Below are experts of layer 5 (counted from 0) of a mixture-of-experts language model. Rows are named router (the router's row for the expert), gate (a neuron's input weights, with its number), up (a neuron's input weights, with its number) and show model dimensions 0-255. Each number is 500 + 25 x the weight over its row's rms, rounded and kept within 0 to 999. Numbers have three digits each.
After each expert's rows: "gets" lists some tokens that make up at least twice as much of what it gets as of all text; "mostly gets" lists some tokens that are sent to it at least half of the time. This comes from a sample of Wikipedia text that the model never trained on. Tokens count by the router's weight.

# expert 6
router:539509519496508550491474513493527495531472535520565471480501555507505533493496471504521456508524521548492512519539450509486482487499505481531489512523489461530466496499457501505500495472505523490478494491487544535510479462494487512507523459527515507505499481558487488530495506509478454491518531529544480480530516557499477486513491480478475502531530506498492517502527530538472509514508476474531516491502523523484523514494510500474477491471509501455514536474466505496498465559493502501500510504501485474534532500538526471484513495495476486505471505439571500476543518469532446504491512494536500466462466461475481479479450478436504530487487492474474503487507482483523507478492497513476471533459554507525517489531532519492481483525450477513502470486470536512527531501526474
gate7:502496475505472467514529485494560518491490480504499498492495458490489497476486468520496505506506439550522520492472508437493520503479519499512510484529516502498527535479524499520485565491513505485492530522510519493519492508450499502492477542520531521481463470509475493505465496501500517490503492574509499498419503477495444475488547478512490500488495518502510487479490506533470470492453476527526517553512503497488491508480460517466499521521479513499447491492488476492489494515505513466480506466482487494503474460496515507494516470530547518508501526519470469516464462511524490467507524430461518569487467497523513505468474503509469497476546476492498495544510490487506505493527511455505566508514496471454462506507477507545503473477472490553514498545525488537461529512472473
up7:499491456481467493527466480484536519472506483553523494496516552503495493503495510524486507501531507497501542503485508494473538517536525502517499464488468478540527467449503494514490504542532510497498521510462575511540503481471508518473504510472497517496432480494506549516456485512521530501498466518488510484481514488499515483497478485503514553504523480534490540482473497534466511500493569500515539484537532526455496478496454523495501498495500543495543540508513506544475489484482516498472499513488485526499555483539472467429509506538525550499504489457481510560499501508487470509488517517494494522520494488475513473493479503525467519522545483498485529499521566494492482499463504508512557533463477510530484499498495506497504504537471504516519511481435518518479487487538481
gets: " | ", "; ", " ", " |", " for", " |  |"
mostly gets: " its", " him", " their", " $", " them", " | $"

# expert 12
router:526527516568495505527498495527496520468515547513458519460477483513525505475509444436513524497499547503473489494508507517488499535543528467494519488507528480482517485487496454478462484503474472521534436506523462445539542489517481487503504502465500525488476507475528466539492500453531478515530483470476518510514483506512516445542488523506539521509516492511490522454483476484489491463553465536483540453524514508536494468483519509482530470497509458450494518516477492503513506494472505518465493523464503487504523472497497531544497496484504475495489488523525536538525517493488545477496506503487497502511492511524487503482505487460555523497483475490465493509489507515494457494485501510497460507548463524570535487485498506479475550488496506546507483521486476501550508520505489
gate0:497491466465500468509499483530502512510498444522534515479481457516382508506510515506544470542510492511491505498477495477493534503514528525519496504504503525504526520484492501504455543475487537524508508505516485507529447556521518468503507481509490518468461478521493540461462504497531500509491519505481488516474457457511501500488509499523510522504506522493496474494489490502513510501530543507516508563498483549503460486468480524547513513496504518522466427526515473503500522544508522514564544542511505516504509513482490451481494479531494523499525535533511467493476475483550451492478489492503488518527523542502519494545509475476492471473493476496514478507482443524502503494513513490503506475539505469474486498504513530544517452455513484469516522504482495527480460470511476
up0:499509514501533534508475488485445492504503484469504516506524479519520470474510543504491516495495501470528440488499495546447502481489484516494505516525508512537533471482505501490503499477481534489491502476477516500477505479512455496468486509475496518568446471500500481510503481539550501498478529520541531493488558528495505515537515492475479498488545479505506497485543508530499528504482463515498505497445499459461429479553483501470470456503485504500515519443505548514522501514516469456481505419469508502513534490528486522493529496517534506478517523536524503495512545502520517527522451519482490470499534449503504493500527523516537526521503514502479491509551488511468444511496517499467530522527514525523495535537514482474483501511504459503533503452498503480481518499549524
gets: "1", "2", "0", "3", "4", "5"
mostly gets: "_", "_{", " fund", "H ", "OL", "^"

# expert 16
router:481502518522465510514513534504469494503529496499498491496522522506468484501459492476484524509519476495534494523532499513490447490450531499490480502506508488469525509482530493489541511520510480494480483492501453466520477490490473528461493496503494525470540488487512477477530482520491518469501493501533497525520538495501534472551497508514539482515534454493472476528478475555497527494508524463476485496505558488519463495539477515525528543477474510497520450454486498487460483493530470511510506525527521539503508481486490515492531443531537470474492494524537516475477526473487486531483498526515499538489525485504476473464521522499504550537479565548503518510486519477492470485519547496491570497464500469444457497501510553537482483525473478465488503506523519520526513450490560
gate0:529512479529493506516490512477477502519512484507463541476479542519496483480498527527476483486522548465480514490519472528521483515539511506479555524483493554509505502509495506502505490469503486501490465475522480512522551471535536480443468521513487504515500500448487482490513482502480477485478470497523545525502511515513497484487545486502519524513522513474497524538481488485517480523479497469542509545518543521496500488493496553539457559532481483484534517499513474511470487514486488491503561491475508541522490448506513497512525498505491474447478486483504476523485514484482485546501499513462492526500507471529468479415481489504508509483488527501466513522499506431468518513472527486477497520547473500500490475509478496498507518508496496521452454431454453457466538484507466
up0:505519483533487472521516550483530527490526503554491491504452518492527498495502514536512522483519505511482497494523475528510480521532504541463551505454484481493496494517519511464519488467518512488482507504496464492542540540533511519488464510526470474503493495481484480479549466502481487514489452468473523529524496477456510470481540509500519474486516504504530523546469502494505461506539485507497529483479507508503487497490540469523498548508445548525540523528492494501520505483502487529482525496479510531508427470510482517535509515528481487503507517500473465504491504496488566516506501533473511510504472426509507459470523534503493485488473521482488499523485523427464533492489503463483458501578474509496527494495467454494516500495516475511499472486482491455484507449524462
gets: ".", " and", " in", " in the", ", and", " in "
mostly gets: " in the", ", and", " in ", " in", " and", " In"

# expert 20
router:470483533511489482462536480460516524504510485511463485531483465473453525520532524476517489486539495503453507521494535492504489519492512513519467513486444492501472514541519504496553533480510522535494484557497516481498503503463516482542512481503509495506543443538466449512500501513495501493505501502479483487520480484448511486497504485460489486516526508510480493464471511503507472540492537467468505469464467482473544520479480492485485518490490512527456513464474474482500479530517477522520472507489493510450519514515484511488505478479470494493501468524529537511428487508499494458502506523481483502559457501463502516542531486548457516523509482459483510504510554464519503472481498497509482530475548511526475485518506513532497467487527521503463527424515460520489448499499528
gate1:536508468509507472489525478504502488517493500496494506474529478506529495507480502440529484523513507460488545496494503497502533462479477509494519519514475543430466485525526533500497480489508483526502516542473495457500514506418496531470521512474495502510512528506493505485476530493500479495544533454526475472519484526480520492496442527487529487490516495507463473496511509526480523533528507497467530520506479497473538498446507490522531502513459534506488476477481512463459491531538473555485522509529537469536488496495550522515502523507495521486484511496541536466448489514501480482535460522547462495534450505536534510493547481496497500498510490488518463503498515502505560507489528501486501506505467490501495554508527485465531488457523517560474512470508456473521489485523456
up1:533520485523479532529445469421548516562514524440508501522516524444494453490499473475512460509478491466490497520505460518531539476482512530504464510511475499547514488491499494508468512503452464507471535494572511487469484499533523516519509445474532507485506511491497466476515466527484527496461480517519506511535518512521509516510508520479476496500512533557519503518472491515494514507462482497505494457508488553445483445479515542514540552511502501497478478506543482496516513515477517491489488502468494486523459502507458486500460473469532533566499531496479502511516487510454549485499506485484496465505489488510501510509492529499496516486513454520470526521495517475499447497518480494498515521498489523493495544499481474515479500512454506494499485520509497534486473496528520
gets: "'s", "\n", " a", "'", "ul", " F"
mostly gets: "'", ", who", "ul", "'s", "- •", "ow"

# expert 4
router:513537512488543546490493516487521463474482481448543494500501417472509483513500515511493503458528509527485489466482465502512481480528512521492450503490508525483489509449496511477523472561447523455508526507463501511470496481528466486521477495457461518538513520522522491531493477502509502518544474509515463503461490464461528499497507525472505503559454491521494482519529493510499489511514531512510480505501503462493517492537490486525456537482530472470523492510493511485450517510521538460523459497485511479438515498501494506475455521489461477486486496476489537447468503471526499472497465469421472531508541488482517481524515505480499472520528517470483488466519485498507485483502462493537539482453523516521512496485503516502501489493513519448502519455479475504506503503493511
gate0:497461504517453465477538482512505513545514427502505480507507490468480512511487506523509545489529498500521511465507496458497490529500486480518514459510512495555468507465527506490487521499524476530508499497527469514514445495549516513475490472528589539508527506523472489474518504500508537497519462511532501474523564478485448507516554511490492504496524510510453487480508472517456477508514515515497504516461510517526512503484514505519479489512517584526478520520472483511495484541480505529494531499533516513509503497446536483488462524500450522508491510555497507498504502533521520493513499538511526517510529453545508504495477525527517490484501535504514473495478450517445526493528514479484493485523446501509492512507504509494527516509525553507534508524474512447506456504496473
up0:489502473475489508507512528512502539522489503494443524515469535508459513495547472495506477517490474437509493506504517526507530461494492526494511564506453488482504476555506538513531511500499486511501486523455503459509521511474497464473545566502483504481468495485483491534545491515475511489451490529450500504495465509532540516489493483504488475468486484521531437521488523559503486529489497505470522499516460498481487523520488487472537506514511461494529495489511489513532523513509444506525516476489512576524496461547459531487522480492555517477511503477561491504479505483490513502505520501531510494529450552508466487451520509517474529508466503518514503515503533449561536513500514520489481516506499497498524489501457500493487490469531485496505474485519482506507481509533471
gets: "1", "2", ", ", " (", " ", " S"
mostly gets: " (S", " (A", " (D", " (B", " S", "1"

# expert 23
router:505502469457486489485489527497497507540526449513491486485504509525441491495498481520513521471535474504500483516480484498497533503500521521457511510486502502460486506514471523480478460509495532520464483487514487479457494532530501524505485506464513476457475543476524519543484506525521493480500500460481498527462476514482513514523519556491539482505476495543513483508472480497507505503509520543515524533478457529483520477496530510502455495530554518456490438510534514513494461541548507549529526488461487513549486493481532476521475492559473489473490463475509437461474465467521524535498503510500515516540471505482501468479530483482505484462473494515494528507489498461516508481495535451481482492531536488446507499475521484546479494481495458483550484475515492497477480464490469
gate1:495488531549465498490511513512510496491485444483498512486492492522496504516511534475515485494504440453535496505541477432503506512485492517512516552524541508476527511548496507514488479504504532546518467472513487513511530488489514521448508497510505572455508497548534516507515482518486500490481492541475488512533540513500498458523448511541523514493501495496517462456503530539490495505493529500513506423585514500488491487497493520456490497492518539521503483495495506496562479502554504491491505490499488546492508483501519531469444519454489494490524506495531509503557515475506452536504525528526490481458509487524485536463527502499486504509546534528492490511509474509522511488540498509515560521525505475499494508484492482487502534493498529490524548519529493507525489543503513
up1:496491536517443466459499524506482527500475464486485520429496475505466508530496516511547541474508473474470500501522476520504509475527482460535487492500481560487500518523497518510475492488493495461502519511520515476551507490491524568497556554520467523486550477508538508461559479537503485503475485511515518497533543475506498480501505498520539482498500495515493525485458518484488492525454494504527489489487510469536497496522552506473490522522504524472512474560479511512517479514523533496510491538485484456510482509523468481469495491487477503504495457489488496545522477495467462460477500507490471518492494468486479540501531479514522518461518441505501486519482465480474508487489526452518493522524477481484467486490560520555494523488497473499485517502489475505532448488547506
gets: ",", " |", " | ", ".", " |  |", ";"
mostly gets: "),", "s,", "a,", "\",", "\" |", ", L"

# expert 13
router:522509502548522488514542472530518482493493510485469535474479522493505459533478543478471542486504464538482480521487482524525523521510485483549518492530462497515486489518516523479489470499516491500542504485479560475488487476498485466477521494493448474490490463512495525457489517497499474495477450475477525493526472510539472495508485446480534454504516525494498469472515464460477524498528476459512539509478512485464481536492480505523544482496497456471483514471486497466517547505464534465523458527502467469475521561524497536547463507466476492477482505491438509515525493499477510492488492526536529464500543460507463503493513546489479557508516502474471479520477500495522505482491510509451456485477495514531509486494490515533500492535516478536520510492466521499463524491520512
gate0:504490496542547499516561488499476502482528524482494491497539486472529479510461537472545514530517515481488483513477478525529503485485507494507495493492446481498508527468493470517503563515483538475446533492507504472485491498508504509516431514512489480507488475505488529486504487527483481472468530512494529499507506468533512515505486498484497468530510487502513499468444546486532456528482481511503522496529517472494527444479521481454447526488514484507522505479514505507553491521521490476516551491519501497491491432489540522520524493525507488504510542520508517483484525507487469511491510497493527505419483495509474479516476525495551516475503512483506489477507519483497464483523492489452481521507546503498583514587534515500498489487494497527526508528539509480556495528534507
up0:493516522519442548477458485501514539532488488493476509442525553516496564461498499518473467493496460544525500469448510477493475524518513494529483440471490515492482518520507514471485498522497512467491469524510493539513476521517487515464509494510496513522519507498511483471467531487501479522520490455509510505504503535484492494464531496511482534458503510496514563524489512515513528458500510468471454483502436485500497508549502509530538502493505493434505485550504557497498461506494495476480489537502489534515535517494509479465478492487501505469500448462498480526517503504514479486512503537502527506514513514492527475474511513507475487554516478450505484529465497466489483507513519455483483479495494519500519447432493492476516504503528506541443489459504535535496481526490486
gets: "| ", "5", "10", "4", "12", "11"
mostly gets: "10", "11", "24", "12", "28", "14"

# expert 3
router:501522452526508489492497481522519482481481514511481478500511535520507498513516497542483514516527528485504515520504520482496509496479493518526499535544551512528511503516496503453528502519495533471499518536483480496515551513489477441515471542491506532584470460498482490490503521521459506472471502488486536535498539485453487487492517507485534510474483473466525511542522528493484455503544505489539497517525477510482546494522523440483492483504457455551523500450519491513493546482529483486514542467483507479526479522480506503518468504487511512553508437500497508497496506465446512516484504477498529483524546510496540461488484490524470460491514557503475499494494477470494513467479518517467541550503503497476505460513461490469495503480480518533488457554486498503500488518543494
gate1:515472475519535471521498506480495541487553535462522519473475501481483511481472534465537479466526531507538511495488500551522492511520465479511507471518515562487535489490479472468489484514497495492481466480517482499538507505529539542497494442485509437480519517506546489524524511481502541487487451554493488496500513524461515504482557483528514492451518522499485539500452504513486485521531452509517536488513532515524480436519559488514533522500491505506529504489487476488518510509511504553486490521497528525515445474504498561479530503525486504478510510503535506506518519552457495507514498524479477507495504479489511498524500509502551497507467513474487474508498524505498496476478502487537436512522506458494522509500512520472515465473476523450441476477495465466493483490486502
up1:499474524508445508473499520502501460483535540491494464461523513536507522491474498450502480522524558485546510505504508507504525531499465466500517472482542466581506479501505500456537513528509526501523500515471457522491523487504475485476497465524539483515482485536477460526489516494497526520458527487480505537513504479486481513488528521477515532507527529498495463531525479475460448513484482549482522489484485508535484476519533492510521496525499514525495555497506483536487482466488495488481532510497560515531510483520509516507489525505510522475494491542507497505507514493513429456496481524483522555492520514506496492538497449476456451538522480488503515467543527477491526503486484520531496556506520456529528470507459515485493543522473502546510497485490496473480525515508509
gets: " |", ",", ":", " on", "–", ", "
mostly gets: " on", " all", " On", " each", "\" |", "On"

# expert 10
router:460506501476477480464553498497503551505496463520453493458501507494497544486520520490456458501511510505522453442455507503507516482549523504519485506502527519557559529479503491502495483507499466445574484498522515512526468522483544510475500470497475544510480457545506465508473538515524505488504488474551515496477478519498505532468491488526494520514491469471474540501496547474501465486471496481490512533495485531557545530501492489513454488515509516441469464515492518501496520485502507468477447512451498500498513519485466485475488534482516510496499504480508505536544505481519462497484491495505540500477519547494501498438518497510484474518522486467537489547492512468492495519525473501509480516503495519500504487530519527485522497536510526520491507522460501519471458531497525
gate0:447505524486516472505492526495452523500527478510514474495509498485481495450505507528478498491451478506549521465477483483457500470480513487541504471492492554521508462494530491513515536462505471492508474522501479504500515515505524497501501492542480516484491480506513501484473473473481516526529519451516509496533501460463447494493524476504473480473513474523476559535522512497542541499508511511455525542508485494524510522513468489513502477478474510535513532502527502471525494497515526501484477492527515512490497521491513489530435477502531528460536497521485485469478502493488520537497517491526493500587499535494558460475518505516469515513537501490492465590534521558500510532498485475524589479506494488484487484510488485473516483513512517523492503502511474543515537510493472
up0:511512501519488531503497463501538438534495468465543496533515539514498488537483469474517498497508481456488473517504483535507535506509506505503508490526470485480505507520494515471502426509462492486474532502486511478539466532527489506489485466505531466522526550474481461528557474508472487496469488565485459457479486500530527471482495511496510495514482537511515488486496477521483498495503497474544507490510480485512533462459524506503491524524522484487456511499474505477497521487450445481506517509500504486511496464478484523482522530518489490527504493478490512520494497497519504469504488536465483469465500439474448537507566529466505504496462512535483518471516481497480474429509538521468483482453520530490528584514508499503483521483486484480493525511518548491491516479511523
gets: " the", ")", " The", ", the", "\"", " to the"
mostly gets: ", the", " with the", " new", " the", " to the", " that the"

# expert 19
router:508539472519522497533517526520502538476479472487513526475509503514483524544456475516482522511534475529526495487463540538519511509481472468552487518500486459512496466517489498492449482542550536496449535471496489526524510488559466552508516493502492478507502488460517505536518463500462519539508491470456500505483486489539512509438488489533493473511487515520489504507509482482537468483463527551523462463512513478507468502501500527496477502496477502470531505496530507515516506514482515502540479470492485505509492507513449510477488534520511519511527485511499507456547508515472517494492523471514490480474470538559525492477547522460515511482559488485523475444536493504482467552506477529531512477512560507479475526478515456501506485507505484505488497525530466488524547499511518
gate1:460482537494584474508547510533517518485509488517456505514454445523513548518489559498515522507537464569478479509536502503458531485494499504499510502476474447500547506462475502490480549522510516535492517508526488496485512542522467515512499518501522512503494466482534530556504450490493474501513492510473527534487492509520520474484513522511507508494473509515515497472484456468520472438502459525549488516486518523544493511486502489503493519500485457486520466503504501481511545519494474496493487505481496452544524481490492544450496520540494495521491506517470472467509460497528491500458489518513475541496515528498495547513510519496511479486535537487517483524483464477501505515542470499514463532510513468499487522507469495529501470488499492526514507563537514529499540498520507
up1:516519469499483544505458517493479466534497514503501504479489513513522482475515530510489432492494527478527500532508468493502522496472501493499514495506477496489485519498492494493489474465494480517540506499487482476498476499465497487533495482462514511500521518485466455520504526505530525529486504443538549484433468465446483498523526503522511465509502464497500496488554518514530547547502514489456530514449493486526474449545501524501474469515505501515499464517495462482495521497527494509536510515489474531492495506496480501581501497495496504483462512541532502528470516502504536522486473472461528505510522444503497488491533442524490497499473479464484499521512463582525520507452481517503494461513478510509452505535541511473504525529516478514466497481468460479472514545474498
gets: "er", "an", "al", "at", "ar", "a"
mostly gets: "ak", "en", "at", "ad", "ar", "ac"

# expert 0
router:490477483542496491512551507474473460518519507496525475533505521501501517522517485523490490530491469503484496484492506543494526494493551533488494508532504480498515497515508483498515452517516523518484490501511516540455513511464511511532503496509483542492461519513511500471484518534464482517505491491506482458497529530503497529491447474477485480506488469450461499536507521447540509462493504520461491501536514498473457547508499518501500509529529496579479475519472459467507509520491492488482493449543495507448499536499563474500516489512514505489493507456511494497529514446508493535472524499510482506497542489487479490524475512497485440505498442491545522572512500525494489466512532528479523487489516463469501461523463463447503511493475535473481466459523521507478477555484508
gate0:485504477509467511526483550502518499488552483486525483545525500514477490520545483512540555470479518504530489460503491472543491487485515489480532515515511530497453473513511524494513465507491493503522434504520525516520538479498508508494500497530507459499506487480501526555474477486486539485508496512512437482507470471486501490463513504499499509512503477486484514528525482492475486521455479524438537466484494509483504516493510499522502526545511513468469501514523523480478497542519481541462502525510495501459474529482519431443540497498466504500531506497424546511462478549501537498509509501513532524496521516480498482509487511482471498500491493480488503488450476497497493524508469480494539529482482518469481455528509465500514478500521518466528473432474535472470538490445495
up0:503508472528480535539472520535537470484489471469551499506536523535517498504503442526479537496454482516476515507520511479505485529526487469497517566516481480478525514521526510465490459502475486517518491544536516520528472497481487490507456504516508485526538483517512525546468514509453513458488489509525505489490479528521516500479521465440461486519477476464523501503514513473501519494480464508464503482472479497518474510458530501558501484515450516511458488504519499516487475538516488497497528478498478526469520582520535480508517490511461500507490513522453514482493506543515546521497512528508525511535507468455473469516489519539463507515478471523480492506444499487509483478483488504554529551520510504454483455507458478476492479498511484481475475504498490499480532503475520
gets: " of", " and", " to", "–", " of the", "ed"
mostly gets: " of", " with", " or", " from", "ed", " of the"

# expert 17
router:473455535467518469514493489479470470462490504509508458485508513503514476489514486467483524475477491494507478525516531472508470506488518498516517522471535481487503536509472466531535502484481449507523504493510517493485511531475525506525470502537522527457506494463494470523499516477513533462468517489499521535519503482511540546432448486545511488478556523518526520489457483481509524507492466535516482528478517462487494454489472490498505479503517541536479477536522517487500529485496474553459518490547476464487476480543505478512533508505521528524504499528487489485512498535458475482461463494502499503522455531443522508498530492501507456472475498467507517479529517477475477507501468527497515524547450472493531492514499506509472494548490485511491470492508549518534536492455438
gate0:448502529526497459513501515481526478478508496498527474491521458407502519451518548469538512485451484463522544482506473493486512481471502511496496429503508585478518498527476494482511501514517497473485499500470492524509508510511506500515506526497494475521462513504490482524516478495468537488488489501514489560524518485426476507515481485537499502458521498487494530526491529474484484497515523483485497493512529499480490543503511466413480527496473470545559504488488500467484502478498501472482513517546526480486465491461489515510490492500512523471538519553509461492493506496475459464509492491476537457521517506508509478476488538529549503502497528469463503481487480516487511541506512501491499521511503509481473518535553501498515487512532480550495494490459479499508475501482527
up0:454490450450503503507484466525457453528510505504504505535477480480497459513542528519508514503517532479555498514517482513513548482462446593516493528501528498500529484498518526511528491471533493476534524545494522514464491530500455507447495535520547496497525481496531487478520523520478507519496506483530527482482504470506485509512484528495465529494488524550515504508510532516449519501519505527501503442494493516535515484502492449522511493507504446530490472526474580485477486471525539488518472496492495529470562534514537480477478519500511494534530513517494487512517498494498487508509502536520502485528516470508509507512521501480492447469524464501502512525501523493505488495509527521494486501521437523496532496492452481499483475497465518490519524503483509460459519500542515
gets: "\n", "\n\n", "-", "| ", ":", ": "
mostly gets: "\n", "- ", "-", ": ", "- C", "- S"